config.yaml
num_hidden_layers: 11
hidden_size: 256
n_experts: 128
experts_per_token: 8
d_expert: 64
d_shared_expert: 0
hidden_act: "swiglu"
moe_layers: [1, 2, 3, 4, 5, 6, 7, 8, 9, 10]
router_score: "sigmoid"
normalize_top_k: true
routed_scale: 1.0
balance_loss: 0.00361
balance_bias: false
router_cosine_scale: 10.0
init_std_router: 0.00603
lr_router: 0.000501
vocab_size: 4096
norm: "rmsnorm"
norm_eps: 1e-05
tie_word_embeddings: false
optimizer: "muon_variant"
learning_rate: 0.00205
beta1: 0.95
batch_tokens: [65536, 131072, 262144]
max_seq_len: 512
train_tokens: 630000000
max_steps: 4488
dataset: "wikipedia_en"
Below are experts of layer 6 (counted from 0) of a mixture-of-experts language model. Rows are named router (the router's row for the expert), gate (a neuron's input weights, with its number), up (a neuron's input weights, with its number), down (a neuron's output weights, with its number) and show model dimensions 128-191. Each number is 128 + 32 x the weight over its row's rms, rounded and kept within 0 to 255. Numbers have three digits each.
Before each expert's rows: a language model's description of what the expert responds to; "comes before" lists some tokens at least twice as common just after its tokens as in all text. This comes from a sample of Wikipedia text that the model never trained on. Tokens count by the router's weight.

# expert 56
Description: Day, year and century numbers like 18, 19, 8 in dated lists and tables, plus word starts rep-, ret-, exp-.
comes before: " |", "–", ",", "th", " March", ":"
router:108108157129132132188183079144132089140086161098169138156098142157112025171110118120111152158160165114125110125113100107088091112129125130101135166138107111060181146113109141132130116110162073
gate2:090114127168092114181107118104114152128113129061081133165134139134110159142145115161110167121127154138166201117156111104166080104115178072102072114145097159108131113138108154058148105117173105
up2:069102153117104118148142115186133125105113122125136094118131149113114111145152169131205085127118082166105117114165113127088103152066170136197184190051149100124135159144127076174131157198126171
down2:146152137111110089121095166114169116156163091078157126189142162094157177097109136122140180154077173091138123109089144145182151076184168101141083134134118128115140184153120148191122138162152110
gate3:084093127106162175124170145186121080159064108116088100081114141074134150143108105097123178164115170184060180108142126095110114084102111068084093147084144106107173147134153086121110097119123176
up3:058086110109128157175170139209122158134020137168116123133124139120093147137201113101165162134102159143073187127162127141095111128138169082151062152112112155144138128083120157119068115176130093
down3:112121155110172168150060180138103122177145136139096089131087150120158137125121096131139087125075118126112134127144031100155162121183105126119130127142107143155142153105139160132079093159162106
gate4:114096090131154112157118083173182078080170156136094090109146157172145126179103172129140097157161112100144146129102114143107074133180072130106134148128120112124095152184166090084124040113160127
up4:135098179154109145125170166103078138150075085110142156138142094115133120118162104119181098103111154159114113191128147102148169130110116127149157119117082104170148115087142103163163178070085125
down4:150113080143156124130191128100120125174110139172139133168174140110154079199128049118172101127131141111162199091105139144196130164118125121075093156125148116081113152087151133082145114115132187
gate5:130071105134150064117110075178142153121108103084129200214115124149099088118137100165105061137156082061074086116091113105116127108132106160050147087160080124139182131074118053111153101147143094
up5:103133156159138128163030125141171128118107141153139180171135118159156110106127139198160109113097127073107100146113118144152134102135122130061117145156121184128175138121199070101139123138168109
down5:131114106154112133099109160145153160097103102162105095170158078131113123103099126197103172119098122064092086111091072143142097120077120111101133109102139105123147170110076142098079104122142070
gate6:124160094183143102118139106127150170203149095148087104164092142074098099150098113099121106109095123106119115053123102166128129109043181145117134194151115125043198177042164128157169134090114090
up6:115103120157128107118133106135146168155173097107120156125088164136180114152084090122098129150087070140077158146141136170131138111106166156139094154137071156108170179075162151140164140184093158
down6:110132158122109108104093163138112136097140130181115154153185183148136086125126137121135142138082117100151096180086125122155154198129115137165067146105140101214162188156197100140133125153145145
gate7:094093172117159115179128087160061184081127100139068106144111142175199118138080151154111140123093078083121185153098115133141151117123156115148109143123094151122187145070093110105146110157179095
up7:144152079187055177102151161119165138158123112097136111061158142076101130171144098121143137186116135191102146144157095153153114141092125171135106149137202075117055106162136152147094146130080126
down7:071181072136100141158154168151162121106202124128198075153196079097113166175122120145121163172137133086085136159127062159106168098145161136149050123142118128173142092150085127128094122086126085
gate8:083181195137117184154076101194115123156104173142132144116136141134111130159106108106136105135139140150149178098107145078136109116112102110118093195157158171135183109163120101138139141117107060
up8:070146141089153142141181195101077143099137136074107143083185129167138134129110141158086121096094129076063154168101153139120139180145095101048147140135157118076111131142140148135077131112102108
down8:132137121093150138136124119170122205106085151116123086137097139104117129148162146130104097165091150117081100122127153117113142114120123096123132114106172143145105159195176107133086112123151145
gate9:179193097067077112127113116139085077076122145089162112138133108087126097130144157154155187116172129134155130103113127184095116073088124157119098195109142108077129117142103153081117171117105127
up9:174153129125110120143086067164150081102133142102155148167100128105099073183097154099126141096143100140144119108080132173100171061093128156083123189118118054129140136089083144108093111105103123
down9:138123131107128141116171100145129078109137114106120169143131164129132133198106107100067084119153084153118138144181155122163144137116095150167105109108172158134109160183144160094140158161078145
gate10:124092078125197153131145144101152092134088118132092128103142121112140183145118086128186153102131091101124154152124121183131116127062169144148115184179186132162117131122188110127086102165144150
up10:082100132089169187177129188144115143097111092098106079129162185123194171102164159129081112107120112110139132138178184173153097173081137102191084142112159117136122077156121157168091101073120059
down10:145088103178123061109139085154137091099136147149144085148127104162114134172151131124140095142132144212107123037153146189085106108149131109108148130165078077087134115088117142076079182087117073
gate11:173106079093136126156174137148126127123161139083128096109154131132122114094142117116142115145152098110137105115144156108141093101126146128102099123113142152138089137100115132117184168124164081
up11:121136111114122145105116134070129113165166095163128106112206086061116126193082145124102154156153102127133171117155132107105148120175139181161141066155123143098170089166080160132140090141159191
down11:103099126115123050120103117131152088092139119089114153084157102119066096107151144161098164181130141132089134111147085113079202131120143180110171179148173136210114107121171099145083105135097168
gate12:129141154139072146135153122106139129098149115149085114111154124060160151099166171085052125088122147124130133130153123147160117134122123138137152170148178126110047077082137149130119207137174084
up12:095135158143056088109119129122136117152085179113178069150150107147165133096175146043133121111068092159121109117146125124119129127056134160115092182177120101096101034116135192116129133088151134
down12:099143169096131106116040174137141137117154102109166196157086116098115063141122136194079182141143092125142115132141152128128132157107164109030070145141116118111165120127106131090182122093086150
gate13:096100171116175153154145149101089169157126138093145208101079086159137088111132154140124123140112110146139144146080125084138096187109164134090198091148155138102153133182081094092146084079119097
up13:090101173115110125170149106134099144149095104139085160087124115182052090070128167118123146113138105088163121148125107129159093143137137087071126156117135152109154111191085120110117141094120096
down13:099127133096110132153121156139157103109128165147113133135125155119090112124112111155167092109149128097117098108157115163156080125138099107177114115108083085107117132160127118144094159134071117
gate14:096093168113100085098175083080125081138116149119090114137189087161141090132090156129119114138112170096158144132112108202066080177056126142127129127080075185138084166142103169156123149148103121
up14:146059131112098085187199144117129108164154190093103131071158097149078097166070127136180195117113168131156157086143109109120072122096132113144154148078087179122103160156137194148100163093127132
down14:140171081142128136117083142126119136150138134096095142162163154163103140162169210125126070048134075128090164079158110048121178134130106119162137121109067155169186129152081137160130129189139098
gate15:075148130124145151124146138100150105107142136164113052121110110157106171118167121147100110154172134127101107085134140171105061153105137104131117140068163132173115144081103121111091148180059143
up15:055118163109119088103120116150136182152160133096090132128119152151123102081112105104184133158089154064107090166143154165108132185100096127100114088107087137160075146140095120164176111163143071
down15:187106089114096128147120105107139119076177085109149150102147111144176090139081102158063136102109142122141081153096171096165114078128149085110089147174072136103130116190140162141203135124112143
gate16:101095157168124120143181106142146095093135163084161108099104126100141078119114133177093146114140168148105173124171118066139119165059111063102079102122121122105195182099118120129090165068145126
up16:154095166178143128140114133137126147165148188129106091088128112045142117141078124148090154156151135104101125084156138169098092157085155103237098149103109122144116176096098163109127175099151180
down16:110148096165112171096145190109121110135125096117116143186079137117078134101141094136163105121093196166125133070111084126128112172198178152145169164070121112137150137068122095138120139211080123
gate17:125164155164143131122090120184120109183154153135145150156102099101149105087118167175183128144140162097096136159117171109166089140116139142079118119133177163112153162140109109120123168111171166
up17:085152134139090114142131080171152075117142103106143093079127138097139119095122160141147172115139164078135134155144152121121058140134125086065150105118136132111175157105095092133155126118158128
down17:117114127140091143135181147114133046110121153174144091119087101120141114147129115104123099133120121100056122121124106084102150194122084082161082080090069197073082153104164103159142117129140097
gate18:138116189070110149174161099151107138125164133118138136059101153109136137154119136077151161135113110156113103103087079132138148140179087137111143102072131094159122191125135130090081112105079111
up18:189155184123118107148158135140123130188092123144121150100115100143087089166120198047089194137098144125185167148120140101151147137131107165108142125155141116139123127128132092183192138116137142
down18:079141176116135106165079103087165120119140089128124122088124121098072091141119111104096182149137149143125112173124143144176134108115106123072182172209076118067147111100117164094163136115123201
gate19:100129174189117158141091159154121094146155048143051164083146187183111102188121173137137124146172166101140117152137164119180111158147143124125169108169156155141170156111099173059121133134162114
up19:110156184104078081139125118154073126136092131117170080152165133033119212138102150133104128218160188154106105172164148150124102116151110177165137084156165133151064199116112091191175098131179118
down19:147148118131200160199156100163112114162099153129151178105139153108125118128133120123123160095134162152098106162155135131139101099113101088116106101148173080103134153119182127123092157158139099
gate20:103081133093180105135114119171085134179120093111121161140159131169129126143106114058112068085157116094066095116115120105112121056110155122094144110121121173134165076177107147067103133114153083
up20:114094140083150144145143110129101111145170136159142118117146116178108106119138091086127121113082153098097098092099100081141138114140131208134146126077123116086150063186091137092048157113128120
down20:108142116150071142129134139151154140139137162151107081159075167135084155096204099090122162173150153166143138129166100156113130122112102127127182124157120106156145138091168071114122121143109146
gate21:127133150146145147057104136146104190145160148145177071122105132138123110140158048103137117147134134082134115148079136103144154098080134118148095124105130126111089196066148125156138115058174189
up21:154110139171148158114143177139130136095192159095194136091146132112098115149101095158091115109053159062151108118138172140083190075101152177116098073123113100141085145113141134110115098122141134
down21:173136103167168112113132105148123147167148112146145116062142156116140126089144079126099066056119187098125099148154139138123127137147130165200072149166143096107134150153143110113143176118107121
gate22:155135098160109117110113150171187198149110054094123127135161157097145160112124126111224097097132093160107059146080071073128075119102129130135153190077096175109127111183119114151112132094145164
up22:132138150123129129124125106164106102105176066137128086167081097094130128177099086175129127090131112157191071114105191100086141116109097117160125127113110114113114133170091159181149114062182134
down22:105136117024121112118137152132117119087114107106169099132123122106118172124155134171193085129161138074120097133090135088065102107150179123122134191104150158130089127111111163139102192137125180

# expert 33
Description: Digit tokens within years, date ranges, scores, measurements and table figures, such as 19, 000, 25, 1906, 7–5.
comes before: " |", ")", ",", "–", ".", "%"
router:134114068097120092129141110113154185123103102135141155175125104122075068150121057124113150149150140129127131088111067161101103147145079137145132146117108117086145123139130148161150129113146114
gate0:187124165132129120112128148170119151145090100075148139154107121150074120215117131076144169135119117127117131158083122180149125139084150115147104157131080144034075127088133140135130178105103082
up0:051160146155093125161130119070119139126176110091155131130106097108124120127170103169228075117106117148187181058135123080161129187104092147131113158111158111153173081103146161110067117131115207
down0:151118158130106207198111153117143160191159088154113139182121167126140161129115115137131125121105175117138165094110170044131134182156101094169156081137126101072128086119149144175114104151111094
gate1:134169136130105195124152099154152129153104100167145149094092143143150138116118124080096112100133141102160152163119136145105184112140160070109163139194126100139129117094108177131098147160103128
up1:136176148161114169122172117180104178128101113099175112120097142111134156078128117079116120151153148080115130132136147066123163100176175108158138134145113064141123111129082144112101135142130150
down1:119116112159163131151070123087083110121120136147125151118165107111076042118137176177074113127182093085118066132139132117101131125146027174176214188125099114196123136124116104159186189134140092
gate2:150124058120062139091141094140102146203162156133152156154131131153135106114099150165097146113117130118121146048082086111122104108121117121195081109128178165098109135082093133110127084131130171
up2:146152122094095148090133078165146088176153064131160162092121157130068169082099128127103124075156125093141135067079084133109124124175065142157096109111108152199115196076117136155138080108166111
down2:121144161116131089091130100154171129193121139137137133164134130128084118125082083168077149113143132140098097084092094189113060123135182127097104134152099062148146160120136186123122162185128096
gate3:190091094162147077075079149163073146115134157167144166149104125137130148126072116119092158091136160135152102110154158097144123106130195112144122109156088129125176184138160111164186129140085123
up3:177107133173112116094107131147112175112136152122121173149071110107081147126112099103104122139112131140110100127115151101138087128088158094179054117120121131128148135113155127147176134167079157
down3:109119064150128122173078120199144100108114137153130071073100069046105058116134175114178124165140119160131113152118152140152110113092117158130124088113162136111091109187165136112095140120122104
gate4:109164124120125131134158066114139154105173115128128100109096101096169144131163087152144103121139119124080129106121166120220136125108118108134138126115154159109173137093149169134071093132182131
up4:097081115138138132139128221067104138126090111115097184165197103118108107164070129092145182126117137145213145124138085155100107109206139127151135142091144114097071148122095135154136144118126111
down4:134137173099049111133108160095048116075142120154044159146109125139098182125089092111166150117139133122175181135114081128088156096092101141112134179142109122152112154089143066083157146172157079
gate5:105137088136095085124050131163197073118143105168137140077097147149167169076108155111124080115111085147131109079109122159098065183125123083173190090085110149111097106129116078124162039060081124
up5:113162078110103111130057112172156077137147107144137168090103117129128204119124129101140116143081094137100108081101097128106118133166086111122139098111165145127120145155159056138159116080067081
down5:097144089094148107120147159184177150127085147129100143126138161058108083121148091140130221079104136090118127137096117115154186134093192105124184102141148149108132064095133109154151172182132103
gate6:107111044092109202156174121140144088160150115108125154112107151099136140147087116140167135163137140133107136191150125104174151062113093138125162125156132148191117153168077068147098088095172130
up6:167142181107144112113122186122117140094136130174142107174099104113082097117194156151137138071091116143148182099097132131102145121222146129143063139100150114085173097110186190107183172154095121
down6:124062092094101101123116119116141157148141151171226133118129127105148120149133040115163133121085119159104130126125066051121179173141172128184099084140162118099229152122068117145123069142159110
gate7:109171193196141157126134172188155179105124094050159152116147154078102156152066102125164087140211159175117152144089170120126180134130210158127138118132155145104115087111105163149138106083071126
up7:133091181114083108107134048097138093138182245137161097129132101121109115072117133116066146132101122087130147156236133134128156111120127115143204140162110094151114133149080097153099155161140098
down7:094145164115118120133068075134151132130105142148116085155191156121139109098138157125111130131160075108105121104138120090067115088165178111149169167083090101138143115064114171129114142171138121
gate8:141110096128143191138140098165107181111165171118113165102107083186148167038177115123093142132078153133154178101145108124116142101086143099179102151137139095127095152122125080203118163196147147
up8:108094099094105169109115128122136162173160131055117152103099140136147155097094119112114112137067175131156165121164110092136149092119132081151115149173103086136073146107159071212106168175135096
down8:233109158129086131082106153074154134102165084135189132080133095068135130132126160166121118113100129114126142094136101087171116110169121136105175153173129149153201203097149109117184064133105106
gate9:102152120101185157130180171143110144140114146100099146144150142128091143111108130126158143189075151101108115131176128170146095160156130131158061147120059130094130110090121124054121145077117179
up9:123106137100138182106133130136169152132108134106109146152148099141083105097129182122162170167109097103111145121141094125147126141171148153185075154136081128112170082107106115064062109105109124
down9:107097134114087182087177166128128097160133189094190136149075160177074111163100066110099082171104163156086124092132164128072132111120166183126181120118097178155117148120133102177103138121153077
gate10:118165120112107136132119126130135092086120149122141168059131134140106112194086133113129142122211075130111138111107163111105121134168140145114090076128166161109175163057152116175140146101111028
up10:154157163165111167137139141131113122109086146132152168100086141145129068134138100101150138092126089106141191126081187118100115092173124089136128109140190132156111103140156095067154128123101090
down10:086107140122173128171190159117110080123134174116093110099155145163120165124145098134142178168144148120136105158160133134155093209119082158085159150152178143068156080111150133121144113100136116
gate11:163119127085102109123135076115112160170130142139096174107119110111192117105061133151161046159100118108143179095105086091184095126144128087120111158136155123141146088133078155155113110119131126
up11:119101118119096135200150150067095100200167087107092141123151059074080091102080157097121088161096137119144135145112138131120109162100121101140139104098139131133127109125158091104143096137104184
down11:142150140150146141160078193110141101150182158113091152144110154192070153119098128176179147116141149149116095157114101159152133133141111114188176143146123120168171136184143171105136187122120083
gate12:101166137058140105153132147084161128167151098216121093183077158124130108104141117161100117180137146106124087101080146134099186119110103110128117119148098121155101042107118122151176162103088142
up12:155093081141151094163177155185103115105145153070161135063152076137115132147132131082137129080152111053124104137128156095167125144141142162165103115111148134159128143164147142139091138136137072
down12:190079118170088142097099157133095144091067179135188165142163117127172129120111103141153138084145106126171134131086177149155110189130097044132103130125149134098087089173123140134143129144141171
gate13:105136150166117137170097177136153213131127145113141160128144054110136100151099125087207104096199130129117109104126109148145138163088158109136155124082164115165119122179137210152207147139093129
up13:162136117096152093094193135148076052142137088130132110139102222138144143128180112132124127110129179095150131140146146087084108082104066116169074112141098119077109115122174078079094147126135132
down13:146167095155178078201158106103140164189110159114160126124149177168153106105116134112077107171130133094137120071135132162105117134171097158153144078098121091092111144178117129102081122133063152
gate14:093130128138151127139115167107166161090108117123123125120204113084104168138066094107101135183127142064184117157174118142156117106125197163108076118150110107099169146180185113070155133120111128
up14:112134109135118133134092086141106113232067152104115132187113131138122107123162113101208083084141113175113127091127117143102064102125125105091177157102126112110099137118107145159077157075172167
down14:101127124111103070146113070066119136138170138103129119148163115116094112149178139129107096091104124157136121172167084099168071100161117125122176210117205090157140098097152132151135138154137172
gate15:182060120169096140149106173100147164069206160146090101142152127122134091133109144132126174114119129038122181120168139158148116151061132062157129116173120158076139149152130193101131195144176152
up15:125131150093139116114090129091171152141119047094182140128124149172106112105068119147177158142144155070113114162151179179187120096167134122168152092088143136170121140123153162155143202115086136
down15:151125124158148164150143060179135129145145127176115161162115147138146203166140096120128103147125052162140139099143057081155130152133115142070146082185156150132155198160117163187165135157181085
gate16:093119137149148123194167107190195113099105082184111125105128159100146138116100128120126118189137186141094159096105060116090137094109151117133159132113138118140152230164153097127061175121175051
up16:143141111090045118080117146067099113163174136096176160100108097156119130124129125148185172110113116180135092168118159174109102133127116143109156065112132100160129048087126183167196139133116163
down16:069092115130103096114080070066161139127126095136080098093082139190131190181173149128118118135187089140167149109128130150090098120091110161180087113105112136142106148092142128150147090100086166
gate17:135109089099157161094151139109093152127128141156146136107115099119154109121161072099171168127111125089138062178118112051178072131133143085091134162133125109052132087074157194144060183121177176
up17:152108083064110167088150169165132134113137131165088138081116103114140142114145108119161163111130094101139038159100137114202055135111177117092132187137122144083177159113169202169106178116149121
down17:101137104182067155160111091144138128139179120090075118157116086082130163101135149128123125167116111064107129056110133155130066153110103106132130185086071101150124114102146086075140086103096066
gate18:107111092115109135154138144093133180100125139145152151156128140141128148132074070079050129122131140091121099108121168093162106175189168101151124142132061134112088156126092141126126121097115152
up18:183143150137145111119117109103121197092134158139123129149071117090085115150097116039082132090153138094113135122109164094188118145125164121123109124172038156131128115110106130103101143106129124
down18:096149144094130102117101122118094148173140117174155104109097089186162139157129137109080128120155123123175121152052129087151079125194115123116101126166126141093185101111112135161129130118148103
gate19:139126116153064091130133140119176158142112109188126134123144107184141176080168120166160151162085127146087134116074129104098105184090167159154167099093140145067124150162192149133159160138126096
up19:092164149174195142148157107116128116099098116068104135133113141081104109156097165087105129117138173115150112178202149129157142096155113095080134152179106074182148163143124103161141113142143163
down19:178134118219112150139164128128171092104100179150112117127065110179128143100077135073115077148053151155105121109120129140145177118088147105148114198168088189124115097127103094076149100168159137
gate20:156104110091087138078104107154126147154152104140109093095188139098125155116152083063138109141106093112084124097057147075080143150125110134105072124138103159084161158154092108087154113106116111
up20:132110127128073137152045146121126117133185125135158134120174151127095075095126121112150107138140119113158098128058133135168180093123085121209105168202124144144138100129127183167192106103110115
down20:132118162100112119125155184152109111123061141125085101049132094143145106138105162130142165133151158132133129106148122126129128151143132117140137089061135116081099138119104062125122136175105135

# expert 27
Description: The word born inside parentheses after names in surname lists, plus place, known, died, medal, and blank table cells.
comes before: " |", ":", " by", " in", ";", " as"
router:152148092117165086141144136109084118127083168146159145116103133207109081162153117108156155171173134170082098172113116110073121120175084128172137130158112050112170146113162142136108130152131123
gate0:125116057078148068138144161167093103166173110115038130164068166136124104160120136166185144119114067134179179112068149153107170124143126082139122138071082100148190149084119117126148186116130109
up0:161137142130124108123148131078131149077110166177134171077081090093097129127087112183090120128135175152136084156124157131142121135106089142142165144078180162085146109133100160132102090120130147
down0:159117106109176167078174114128118118144162152116113143118147131118115186160117141076081162097120141144104131116106149208119134137130121124123094125144056071119135073119147121100143154129126124
gate1:137149137128154186133159122084144125066138110091159115139113155139160164131210161169174172075111128161101111109083111108141110189202142092098100120174142123134154124126088119125151131107124112
up1:111129111133092133130038077144104095198097098155141116062073082127092109153080138137087158187099136104125161110142164145129126108091170144172142103022147134141149109152103166193089148088150161
down1:134139118122172113194172152120106154147152158172135171154154164161082107106139052114128154071090148128178131126151107135156167129162152176109124095132169114118091112103123128052120135171152161
gate2:146121138122198169143151155145081154137178073175089144151102190146168101123182145182153175112159121121077152164122103153098154092096164074151195131128159127160153104141109112119059136128171158
up2:173135167138210141147139151144152110096203097136106142136188166142149086194182122162172183083103088123088134103130123155103177108098162096146158137129141160129192080142161061162098110150157094
down2:095201138104110125123115145073165122193102170127153126122120118106175099086188118117078175158150099174115129142150129117161056098095076146180195157103157176129098110113124121144137135113153129
gate3:154119128103178158155131153200094139120171153140144141084125118168159119131137100087063118135072092092128117084110114128104090134083151143175104167190093106139160195112162180142155085161151146
up3:100096071078146140146095108164081154080125151155097150053116177141158153145142105091116104125101082148154083144124147113072099098129174145102085128159092075152114141134139140112103123147143164
down3:159125081141074143091150158163145081146151165148147126079146142177084146113094150137119136169100128113090130097115154169132124079119106131107120182115074068050119119108201159135086095180115118
gate4:119181126154156109127061121111150075186171089120047105117118161174143148183166148131125132091113067146115164153191163101109097186086128067074090127177127152121108163160170135112122138105104099
up4:154168127099162140181128202066146197170045135114127093078184107036131173077128097100117202140169115137187129128134101067142107075123138201126147065137088109133078086104130149127131089122135156
down4:164162131071094180108098117111128109088182160141143093061111180119066149160134132151121140097093159183149094104048171179088136176213113147178181093136120134126129135084167141108139091121102143
gate5:190131158085175147129113136155079156097151113082180095157152129112086132171161220126175171095109137106090097151169184118160134128121158150080084158148139083139155116100137127183110176151129151
up5:134182165145117162185119155152128133078148099121132107105135095097111094168153175073135145099188127177114151137088191171109170138155127154155112180114166103074121170145100091125094144127049103
down5:160077127180178128129096130130076127106101094114116121042185133150082148175182118201165127137192134139107098128109138140060138167133124094137193197179138178141094136135136121167155124122141112
gate6:123135148134116142142115095175117172090121143096166139103123124162184069199068073082162125131097182123144140127076113112105088127135131135140119108140096145144081142091157124126099151149077136
up6:131093166130150036135253115158079156171189094101146184099122119104150164137126138123114158092129101096090136045125095106163133161177122179142107117130133140111133144042121098122091119141107132
down6:154117178120107079156124162101073151057167115123134133117092134121122115122193155105071152135087140154102078061147145162105078121063192170113158185101168177127159123139090145135110134108121148
gate7:118125132148198168131133137134094123142110143099150202159099084114131099113112047106171181136072109142108200084147090100123131082150134151152117128151099126095131169143151117100103085112107138
up7:103146151158195124088126134173121056162093101103134060104177140113124134144108139110122150159137141168128132119091174163133136127174165188130112119179122156153112097180119143089152100165159169
down7:162112106115164191115108179112148134100198099046145121042095123115112081147173089121086191159132117129103095100190148109158114117135060121139083133087109112128127070092107195175108169158083060
gate8:158164155108153124133127168143161166102085099137092113184177128145114130133185069134146119128137084090118091149146098193143110122158121142068157131146101148165149071151128113118067128116144114
up8:135113082221117145135140151125133147116152102137101149133127096089168084155135176115087143075140118155111131040120099153109117161091088122180099140142170065098144166148123135139120137141082115
down8:116145103087161178119119158145135042112177051115172116139169148055070115188127115141104153121106086166211128124193119088126099060121171098115123094158192102185130099112175105144104141116155098
gate9:147151129126144109168132062110147148091143147172157124189098112091121170162057121154155161125158143056153081110117150151126093102145132183117116085075134180121161160143102114094097091135106181
up9:096130104124143115109132121080099125139156084114145100113127107183123136144174165152070153108131136204104153086161097103105142119113142102177114145137104102120084074084121179147106165101142139
down9:138161109114139205118170115177140136087106149112216136118156171173213117144143162088117113145125158219130065167101166106179132103115139114158093209152134159132185139149147118108114195085142182
gate10:172097153169122128095115123122164129128112120131113140113122135117087136133098142118178070173151062146102071107109119124123152129089126105119142178128159127138124105137105122088138126117161114
up10:078150102159164119118109144144133182129157057088190137086106135185154150152211111130091110098109176149172188098136133104160126137157100111133132106150088107109131191153121161187095136090146208
down10:096124110158121083125088107130068168113086135120163126099145091173131093127112131128144120098098102133126109101106161095140154150166084114158098142119145145136080148068139137110130090150100090
gate11:160122126200147046053099135105069149129077085133107111104137100115107180080093159109173147153178144122208111132222073137176106157120122117122146122119071121175138184068134187097171150106178147
up11:167114113127178104060120170119148128185150099113104133123140090161096094025107147093188058124136124156181127139127148145095137109106108180081207136151107115123148129178141112132175148182165112
down11:133132081091143115146096193154098117147140143118130161077094127101178106168146101153136121128137109053130139050122083126132113097155142144064067150143104131109169167181095085164093156118184104
gate12:159151158045146118120149095130123161115141125135084142116182102083146190174129088096145131121147119120130132176131183072135089136086141095126057126123056115143159145099139166076165141097197175
up12:078171138185170115173118118121120149101102096101063156223101140180120100137179134170131147114197088142138129116173162171137149116104157147098078134167156137153088127125090199117113119102093117
down12:128123141086165134113094080105095117149068172141181117152135170135074122128157140116098146148131115137167143152122132091142106127111140131170100150114114181130036111149087100185196112108142078
gate13:140141075149111143120155130154128115160205155125104142075131195144139121142060153142162138104138085144126122108139167140123131158127125130115140153135113085089095105097182105113098126106138126
up13:093133140155127177125147105082151117081117148079140132102095101126133082111113149081170122085079081147146142122077158105118191116138085098168103143151070080139155098149161143148106108113081151
down13:125142160148109083141163116179107075136150144157139182098093163124164152104142186189130088151065150187101145178176146102156127100125115153097095165134168148077121113184095169102128113080138142
gate14:134091124115157160107117128155083159115039121155102180103149135080093115147070142135130118093126175060192132104176181104068059166110142140109085142154129079155123109161164137100119139110111169
up14:138142140134100108125124117137099091154103116160113120128142102143165125167148118122102112126135147046143174074140117061158097068115078175172146138188086079170118112105133154092149152140107114
down14:168132156075128143139105098137139112052105125074118179112139126107101157098098147131124115172115101125112113148172114081107165120176127112146025173116197141129106110113107123159184124129066158
gate15:104198147134120114153057123092136129101161124114112125071122175185149144137091158155119212188131103157124094156124169091140152106138151162137109133115093131082160188079105111094055148202100120
up15:104080104101105085129165118121132100111155141077110150113138087128146126153095129119122076221090160128117173153163090113201108147135069118164147149092128071076165138172103106126112097161177117
down15:112179136153167099154085101064068043172113216121159125121116097116168130132117135168136167159168201108137078081113111133105166143143108125147092135030121131136133120141150126129120109180148223
gate16:143134167100120101176098097086076156147090071110105088084085137174115140101163127093149076152152182167139088102134149099110145159161120096100084112163101088197174153124103124144150148151135139
up16:113057142130113140097151210159218102119179160098172129093164145118069127128142109097131145114079088119130164147080116157151123135092127196167129135178132150090145072188157149162133101143079123
down16:121120108139105113112064151157127126070151167137075178160106117175150124137137174104168136181163132107113146101142105108063176169127154135172113170091136153189082149114069119072149158160146107
gate17:121107144098102162142089203180125135116167088191090208057080194211128137119137117107174139120154082155158114132087112088062079117152105094157124150156123120148149157168129133135173108125123120
up17:116156119131202103131101132142108106132163125092191133152110085084129101134115145146102101113165140146135160133170159164122161177126093131116145157172130112102090163114109156105158134153138113
down17:091098114198105119152106213139227076121158178080146106129141162173133155127147087142140147149124090137137195137103122151098198139053088114089111105113141096110123143168144148145085177139180142
gate18:130108127139171127135157145087145147127135105078089148121165112143137143128180127020121095159171132158130108118078112163091140120135168131126067103099149142151127136159149228121146136095167146
up18:156174114109094077106124112116107136064122092060153109138158154131162117095158105102159144102111201087124103083122133119084191087107077115164088105077135080140143139063095138083108154158129107
down18:178119151185158107154125125121114096151161080105146119095163083115103172064158178115084130084130152197144106130137144065090140138140060151170101173101157131175169109103100103152137171084116113
gate19:143136153150097127150113170167091106124114101138116104110104105106106119133152186113174074113156118100128119109166107121121200112154180118165193132140131184087125184099122110132112130137133162
up19:182144141130067102150105064135117134141118103152080099115085153126080153181191089157126129106141065106150093185137170101123198130102124107109175094096145144144145123091074148148089147154107080
down19:076184106131123108154081193083139173067128093169091159172075089084053118077107144147161102071127130050136148123075168109164127090132099148137151129186123168114113123177133123131205072123115134
gate20:142203157158174119184163181145143117138142125164147111135102112190200138117126133097162118097121073133159141078150123107134120122145141100117120153138127069137154162078112126095115134148046108
up20:160161150087113144143121044153141072127151147110155142147079039089063198111139136134102114127119143119109173136151152117076120137126139119102155150150096082086103133039155171158116142137098094
down20:166127132125151136122129171116101104116118111149054154111069129123108138135154126118104142124152119080143156125094148117119060082154092174142148091145090138152135113132140123111110207185108123